Below are experts of layer 5 (counted from 0) of a mixture-of-experts language model. Rows are named router (the router's row for the expert), down (a neuron's output weights, with its number) and show model dimensions 0-191. Each number is 500 + 25 x the weight over its row's rms, rounded and kept within 0 to 999. Numbers have three digits each.
Before each expert's rows: a language model's description of what the expert responds to. This comes from a sample of Wikipedia text that the model never trained on.

# expert 52
It responds to: Dollar signs, plus and minus, parentheses, hyphens and LaTeX subscript or superscript markers before numbers, e.g. $15,000, +17, _{.
router:496493496527480483474472507480518500499521514518533521522444472510493482508505540539463509491515472501511499476499517515486526488483478517498517458457488495466462528485518519499492516512526475516462511446525513502485550511527499548530432543487471497488500515463496460501510496477458531490477505539490459513484516550512499526534470512523460517554525480464500452514549531501492513509516490501477491459511452467537516506471465509498516495476494509518513508529497527469466497490465510512523438506513511474505553481497492512475498529467504498540543527536516477495523485481462454523
down0:476442520534486451473510512486476482522474536471517503500466522500520493515497538475503495527467526515511491508478477520506503471506486530487472504501467501520484529482558494492515526495500485506489502476522476511510504504476476538496514506454510460465463494507509459499500484482468509490498529471538500554492500499532513511502540452520494561552471457492485497540532472445511492492511524493494456513523516502529527486508484475507525496514455506517508487516512528508497520477466461519524510538543520492521519428522517523527470485572451494481507525488516482494529500454506498553
down1:486477522491517479502452519487519533512529481487468498483523530520495501469494469499516496503493521515507503561485512519495534523521521489494496471514459550483551484482505534478499505527464522493500518483530481483453475519481482476548510495524560527531499509484492507480483511525486481492502550488516538496483478480458548490487489515507490474491507516548500485500478467477530488449499499503571570485453516525487470537465532462497482569514528476486523516504474440489497519480497485502475500476473497502537508496528471491498460510504527490522504449478504547476464517492514500490
down2:473500448466516453508499488530492507512500518486483473518488512496516488470542485512501525503495473505489468457479460477484501481527479475491495517468496498522464502484518534512492497479527472484550516467483460496500523481439541498508549492484500491495515467527523486480577507464488501482492464505575518546508509510555529502493537486541504537524472474524486532501514469495515439521518526458512502466507508530488502503508477501466524487505504503487506471497513482516554535496473472497478484541538522516508484476489534467557526486504480540502517480456536512470481489511500525509
down3:509553467457515564501506516519470484496472490522515480510522512514534494503506468520507501521477505513522508505503487505475503517462524509536483565467507460500470457495472497426498525489500479480528484538490475493513483536497533500474512505477502462462496481491521559510510527493547532494495500473488525503481502500470480529480503455524503477475510457528501516496452479468526468506482536525493550493536485554490469528495516513481475498501506504479512459501498502500561509521528490454476520451466507506499520519504541461473468455510510484507506526483503510462479479506552519529
down4:545520481519486491467454470497529520512489489512434545458479443522514539489539525467515474522517539459498481475489496484514498512499556550513533482495482503501478511525533501459480496491513520533541508511497504460472514507473493538472467513527463513448524504470518488505500478467463546510457492529457497499501445486471526493505522532483489494524507469501522431525523510528511502502491482512527491491496495478519521439464507494491550515491513484494510495488468494488477503549483497500543490514525529521491501456501497509476490509492470493514495484510515504488524561515524489544
down5:461527451495508498510527496523503494507513515493479444552489460522544463439511525546507507517495464522528471470441456499501514491468500498514503487529481512518460484524482507500512528515486464488500499494488475533518557493518496517541541492448519521511579478525545544434483497485472472487489491471518478501458506483469492503495491481524502490477491447477487537510496480514469531535517513524458491506482516496532479501487501534472531506498502539495512478484502524478512522505475457489515509463495477533525515508487539487485504537523520469495522511489512498517525493470501484547
down6:451517517497507483528475479513459505511527516520557528565489532497523534482519509508499476492521498473463455558495483511503497525521528490500484473523492492497505506520490506446472519492517512466484462517511470479483491515535462488489522490478471488526484454528471499544518524512498502535475490504484542524541500505486451491491520471563518509503484453523480482508523478484474526519512490488510519515482505505529480512492466522518443482510495520525510531476470492534481460493476521505475483460427516503512522473450507489501547469539511484525476537513524469462489461536506499483
down7:485492505505513463478477489508447482513510548517514547468528474504495486464509459478507466457508503478554525517504515457530516514472463484535521519435469495499467489460500498492489496514526507536523493503501512510493509524468512525530478523538455481475516483480494491491507517561500467518501525512496510496496491508528529537515557506460485513472484508499421507496525488503509535546570466489494464529483492440497509489519462517491499498506517504530487528537498486511479491531509481496463482491503491511500527478564501473486482544524537479486473534513509485460489488489486485524
down8:478526504505539494496486493503482476471535544523488494473518524490517515500500496514479494475556493499544461494504511398490456531512475538502481473473511513465533501495535530535536507502474507470493526454507546467487465496480512507493497464475534515483515469529471500488476521507482470478450498506511532491516478527567479500519450484487521549489473468518509501524512541497521475495485522491519551512455502505493470509522518492497474526500507489497510508511507488530480491523484508523479487501536562511474516503509494505552430490512482488487521533519476477468481499510474479464
down9:507492531501475543482535511530542485502486488462493520478506535521493518463493561498496471484502531494496507524543495534455537450505562480487501491506531487490498523502509570548518497518523501507473546492496498498518507486498482519477521495472465508473492552521513466517473495489469516498493497432507452484482491470473486500527492518462507465510532527489514499548447513487509455479475547533508513477537500537509499525463497486500489548488486486495522515515478466494477480509499503479513522509549493444427466516510461503499480498502516479534513476508487471510482496516491518483
down10:482512491500468482489491509466486516484495520514460484535471492495533522546541460495485486494519521473510500503496452515511511473502516553502510533544480513489496546557534510480493508493544502505478432552505486449488516559492484535531496473434498487475484488502544451520469511452498464526459508514497502512523495496485467494471537500515509510529514477488504512525537495489491464492511522503508447492509518514489554466481512468502544460472492506512503525467508501499467489493515473529526520496511490476481512465460508478522489479498487503482516506533537482432542529490486492507
down11:482489509516507474485525465496524511484477486518452551505526514537468489545515495529535494479497484498466558537501496540507503521523515455516499507480463464502487515516467559490516458505516449494478493460515509503482521485498496478529509532540480501454539498477460463489476524553463495498488498549511520505501523518496525461503494564468483499527517487493469474499499458522480518475492476473499503512506483479482535529509503486507452514536534517542489507516462487462498505474512541535483489503451516492502489498509490524483460508495466529543533482507495485516525443474537492469
down12:523536519443524511516514492484486468506519477515497519486523542523463511519496453482550519489536492489501492512540527432473480463504484444501502494519529494498522512537500471537543499536505487534509502492449549494554467473479457501497538534517501474514501493493497511479491476494477489528520510490483478509481502545500481516460504507485527557507500511470491452515450543462514490453486513520542501530509497522512500488503503480524486509474528470487498488507494445527511459542551486530482477523463510528496511470526510498515481469509519494493440509514489481545519496484501476502
down13:491509512461497490470498515504548507519452516506504477492469482494512497493502492507524522483475475468508494538541503460477442506479496484486491510514473474524447495534492479498493452525541478498501538464452495500503487493499506502502508493514536514497508523519507535503503516550510511540563490473469525541505506461544527528456496478524522485524533497502470493519468483516480520542487545508543475423536468514503442486524489498482486526516519543483499509463520491506518536538514464504500489524497503511506499474487485518508454471476528487459491483449490470482539505506452502541
down14:499480516517468501526486469481513517493519484498481539485551474545478469463509517467504517487465506478466509552494494521504511495509497473444522507488468493512484506524502497558542480522493489473468478480520486525451520480473529482544526495522510516471500518487465489469507508531472500531500543525484481469493526482500525434481488540483493510577507497482506524504492460520521542483502475508461514550485521462469520499543493508518462539482520481508504494505518452489495486518509494547488495493503506540477484466513495489529468526479485545522511473510507539527479461487510525439
down15:524491499468518491457484472536515532489508507478493501505496516491505490536479485474508514557484475509501449483479469519455494481533462498457542482498458518524473540515493505551480524507517540485525500491525445484516494463476517533504534544488473525533473459541491503522504497522499464506508474482467538561492488490515508475509516509478524555480486443474530487493494483454480484486502507513481448489525503484491525500514488478478486450528509552443498513492497462538535491521510485529509476488535501499518477455504515550505515527522495508473477524509518522537478493512494519529
down16:514459496516486526504515502467494486496456501495492558487528476535484489535543523501498495489486509466469520508534490525509492514486509476497510514486461486487518579509493508553532500534499493488407467494506535528491531478486468517485543517479470454428490465490478451513490511446466501511480519489523477466527517499490514452486500552467507526534509569494504503526503532506484512486514521486463494495499462517495512492486497488496496521492500504523475543503500498480487487464523512501477535519561499469487489499512476480496491516517492493548556510522503468508480497516516522503
down17:521489499518492486524508537428517517459524477484481537506490478503459499501513477462488481492470515494448480496561510474481462486519498474474498493477504476481542509474539471536490468490504512511500524541487491493489510495515520516523470488488528539513496520506468479460489525512485513533521532512486470526470481503520539469508457538500550477533534549469524509542457514528539505494528469446499521504523519499519476499487528507504506480495459524543526492506540512487480496482467509508522542522549480506503479520478431463509473498506479520519520484471481515482489454509483544482
down18:469435516489453473495481518478511500493463509507557501487488472493507506546517508504478494492463518450494496518512509511505473488509519524461493514531515503487526493500532497529480546496525488496499481505500517524471487517516495533509529517476469482480496523500464443476512501450519472505487530458524487466545500491478483504501483477513490491518507544535508518492541494538498487479539456485517469466517489469511530528509491518476512488477489452497510515486527488491533504470518502512514537519626502524523492499523475481500543455506486538541522485470544513468483489526500509482
down19:511527503519488526481534458483501506454486495494493448495522478512527477559530531527482489541498517521568502503491504498482505444474495551486496512486500491494507474473495556483478496537507483478537545456558513513528517507488475505473490514520443502512507490485519524520551522500487498494501527496508486463489486504514510486514484520528485509496461420483488504505447494471474485531509509537474510484518464503524508500475492500557466479511490494490486503481488460489545482511502520514444494483448474495525457520553488530508503529521538489470487514498502458491533508487536489499
down20:488429540499493483540535502480516500511465507505470535508492519494518460509524543477490453504505500502478530494518500512484469451510480488458534532523493509503479561482489476496505489525521494503461501527540491520476528497493516457505439505511446483496488478538454450491520481539515526487508509475514481531458546511490510479545491494505483508505519569499469480470521521534500479526524459505488493513520476532477540486485505490468534508524506501483492489531481507493523500492453483514471482541543535524522476500520480466502485472556473537500472471492510517478502478466495512514
down21:504491482478468545479517539497508475512450492487530488488517543461482558537527508487552514484494501443494507494543523477465495509534525487483485494512491482497534525480513483531508521518479506489451482518481534508486483477504487477485538504455493489478496453520479485519479521455540492527496479467525479491501523522477506500496532499460528522540528530507511499518487522459487473470502513511456483475485490546491471479491517504469495550493486476495445537489498471513556471496526451506499535529564461463484513512523487460517504458496499500518512497512483483562484501513523522494
down22:481488492490489474500547525433527521464497480535530522535451472453501490519515519508447489483498495498477541471538484495509498485536477548475463533467482518469505512486535448530488528491519509466465488526495498510461536515519501512506490517481502505526436497492509517531521501465491548526512473522528469504488500484496501521499466487494486515473462470514453493510506541535540522542493512484484497488523496493472486517507481438502531504506491557500520504472515456471471517498464471496496524502591503501484525508527471503517472500522498469488511529506509499508489521510468504528
down23:498514534495491485473489524515477491509499541489507466507508544481480524486466523540550521517500512534489482496501456548464523513501466434495456462506539491503496523478486519481488489537497468503480458465531538462524502486495484493507495489504510456477519507562490499504484474529517489488493499497471481493470552530498543506512503466517526475463504485498513481478458502505521484486483528502529556524526462539479507503490510524504501516537523491493496505527462504508512486511518469480514475491481505451501514523469487479463500488540530458491531515519476519494492512454593467547
down24:535453482513507498481546513521501482497507496470513477519489492498510482508537539498499494504515499479488514490517492479483498530442467516497483503492460510508495519463507472542506504511500475506484509479547517517493531520452500546485542492478518488456544500493535542494499507441496467510484496515515534505530516479506517482465552539516493499473475506478465509487517494476488507508501500520449497475512472552508451467488490514514563520491485511483500516502482515491495483445483492497499472531572484479417481472542518477532512502508518460549457509524544476527522485466490506525
down25:497506497542466479490492446486527501487491497520465576495518485517482474516551515494515485500487513483472536532521490515491492505482498477447485519513484470472509543542495536532531495504557522484432495499531492520464529478490521516504508506501466512475517462475477446464471523517458498520485530538503484483511535524499524440496493545481494522538530502486514491512502488539464524465496455495502504535530493489481518498501483476525454529492524505528481490510503490469485507489500526516470484527483507513485481486525452512491451550494478527524535479517479490514528464481537512464
down26:496443541498518537501528485502540528487489477488495509522511502455552463548485506497458444485501520546496547477487472533525542487520524557514457547505500562509462529487475521483508531558485513485491509458482484531494538484478490509514483502503461527502504492497478495497522497519474514459494495504509477498498479473516500512536475507526437504479488522499476519466517520500496481534482452515500496543527477449475497517495512466543502518481502469475530525488510529473505507496476533488471461477512465478493477500497530475516480493498538485509510514506477492480473548465509538507
down27:536505542448499507510499462557511530549507513457515497473493509508446530492473547474507505499480507498477516554509456511474501531522498481472526496574499509514510515503495491447475459531505500533495464529475457493485480517518471487441488489493510502525477466544503482536490511546499515520521517529467509475494507506457507490528490533471488474448518479452504497499485504470471496475505473513455481493508518492533494476507504510467483530520531527497497473488530500473516488514525492489548486541448500537503524459513535463470518508495503506515472503520520515521490487526537521472
down28:479449509519510485478504466484495550500489504507452539499501484531493468534525480504508484519478484498452516520515510538497502513494493480488514529487448472484506561520544516506518502507517492505458462496540497511475508488519497508536481544509447483450500487472433446490484508523483496505474565517465504538524463498510481486547496544473493523529515518519506468510505481525443519496513487463522499470505467479492502455485489493527506508503520532517511509475510509471472505512520526497511514484547514501537473472505450526481488493510478528543572517505490492482506468504530466495
down29:512460504510494509504523482526524519504514479437464520483503473494532453550479525475487473508474507536461518475488469532492533476521510523490502552497493545527408518478456486520513462522499534464518468520501442484489514554479499481505506510497481535500477545495471506463503499494472496477503513482507466497531473474510523481523483515543496490494532500473502548480493499526520509548487512501459530490519494485453488511459502498485486493504513504439532515497518494477510509493499528471491474458522462515499487506522538475518486476502523467496510530530505537493508543475490549517
down30:487503548496506485521543529506514482440462504504534504506467452496488493481473502466483486460473515476468488504580516519506498531521507524487519501494535468491525465490522487526489479516517515493521513500492471508479503480501516503484513514529473491550458462518505521494537526523545530473518479505497477522484478495523487554480486509478517505505439521530466474506481503466503522511528475500538488543510472493486463480539479524474533511478560519520556493529467464530456512514484507467482516502558488491511467494531457540492469473486471522494498491477518494485536478526478500507
down31:537519475476468470464452510544513533459484469515535491468521471500505521535452477504492546535509501540507528507497523509534535510482511508496491498498478495483512546496501485495476484546430523487500512498536495480487469512496466506503509529524447494472503507524480459510520490483508501490516497503492466551533499492511501472543467522535479549504541514498510500541541517478511477475509488489453494485508509503540499463528496475514471496473529501468517514487516476507471469506510543504510501519523466431496494517498477487521480478527473545551507518498508481550460506513450520459
down32:473505525508479528521502485534542544500501447466480486473486551491525500517527510504480483498524519569470542502476485499486524500500536513486477487501518513468486534496444518488499471556466544467476500547502487519507521474489500505479489494520414507527501497538485480484501513479493501476481508463481468483495503491462480519546478496507463531495518531500516494499510523507497491481475493515467519485516458495482444458496522462537491515508527490489511516506517448498497486535507507489498542472521452481475518521501500498493472468515560496516504516527448484548466523501554487490
down33:485495478505495494494488487456489553467562463491529500494535473548513489482514502486561492544476495525484520465513501543529574478467480477465489498502496501485497516503516493485475501506469552482540485473520469522479526536501514513498481479530438484444464500508446502478507505481513486487491511499455462519515520508508473428493497513496530486476540466511513493536473496500474516532507497514465525510512533525515478493503524471510512501514462557499491468452462489522497481487465507478508498548524504491507501511490534495488456511520519498522496533486490520549475505504510471497
down34:540509445473459443507473511493504483502500483534478467519513459495505517482508557525492483515485514499489512515494456509492455503523550525497517516496492503495515497500557483505481536529494509522516432543503519525466504553525480555473498484456525485499460494465496492465472472497497530496458522550461494474495492493498499494512536543518501468523505476513532480503509537538491484508482527535469486475477466482519482455492509511472510521520477488500493498458528506510537474522497482486524537480562507531447531484516482470515523519481468488501521487526548500502500530506485485483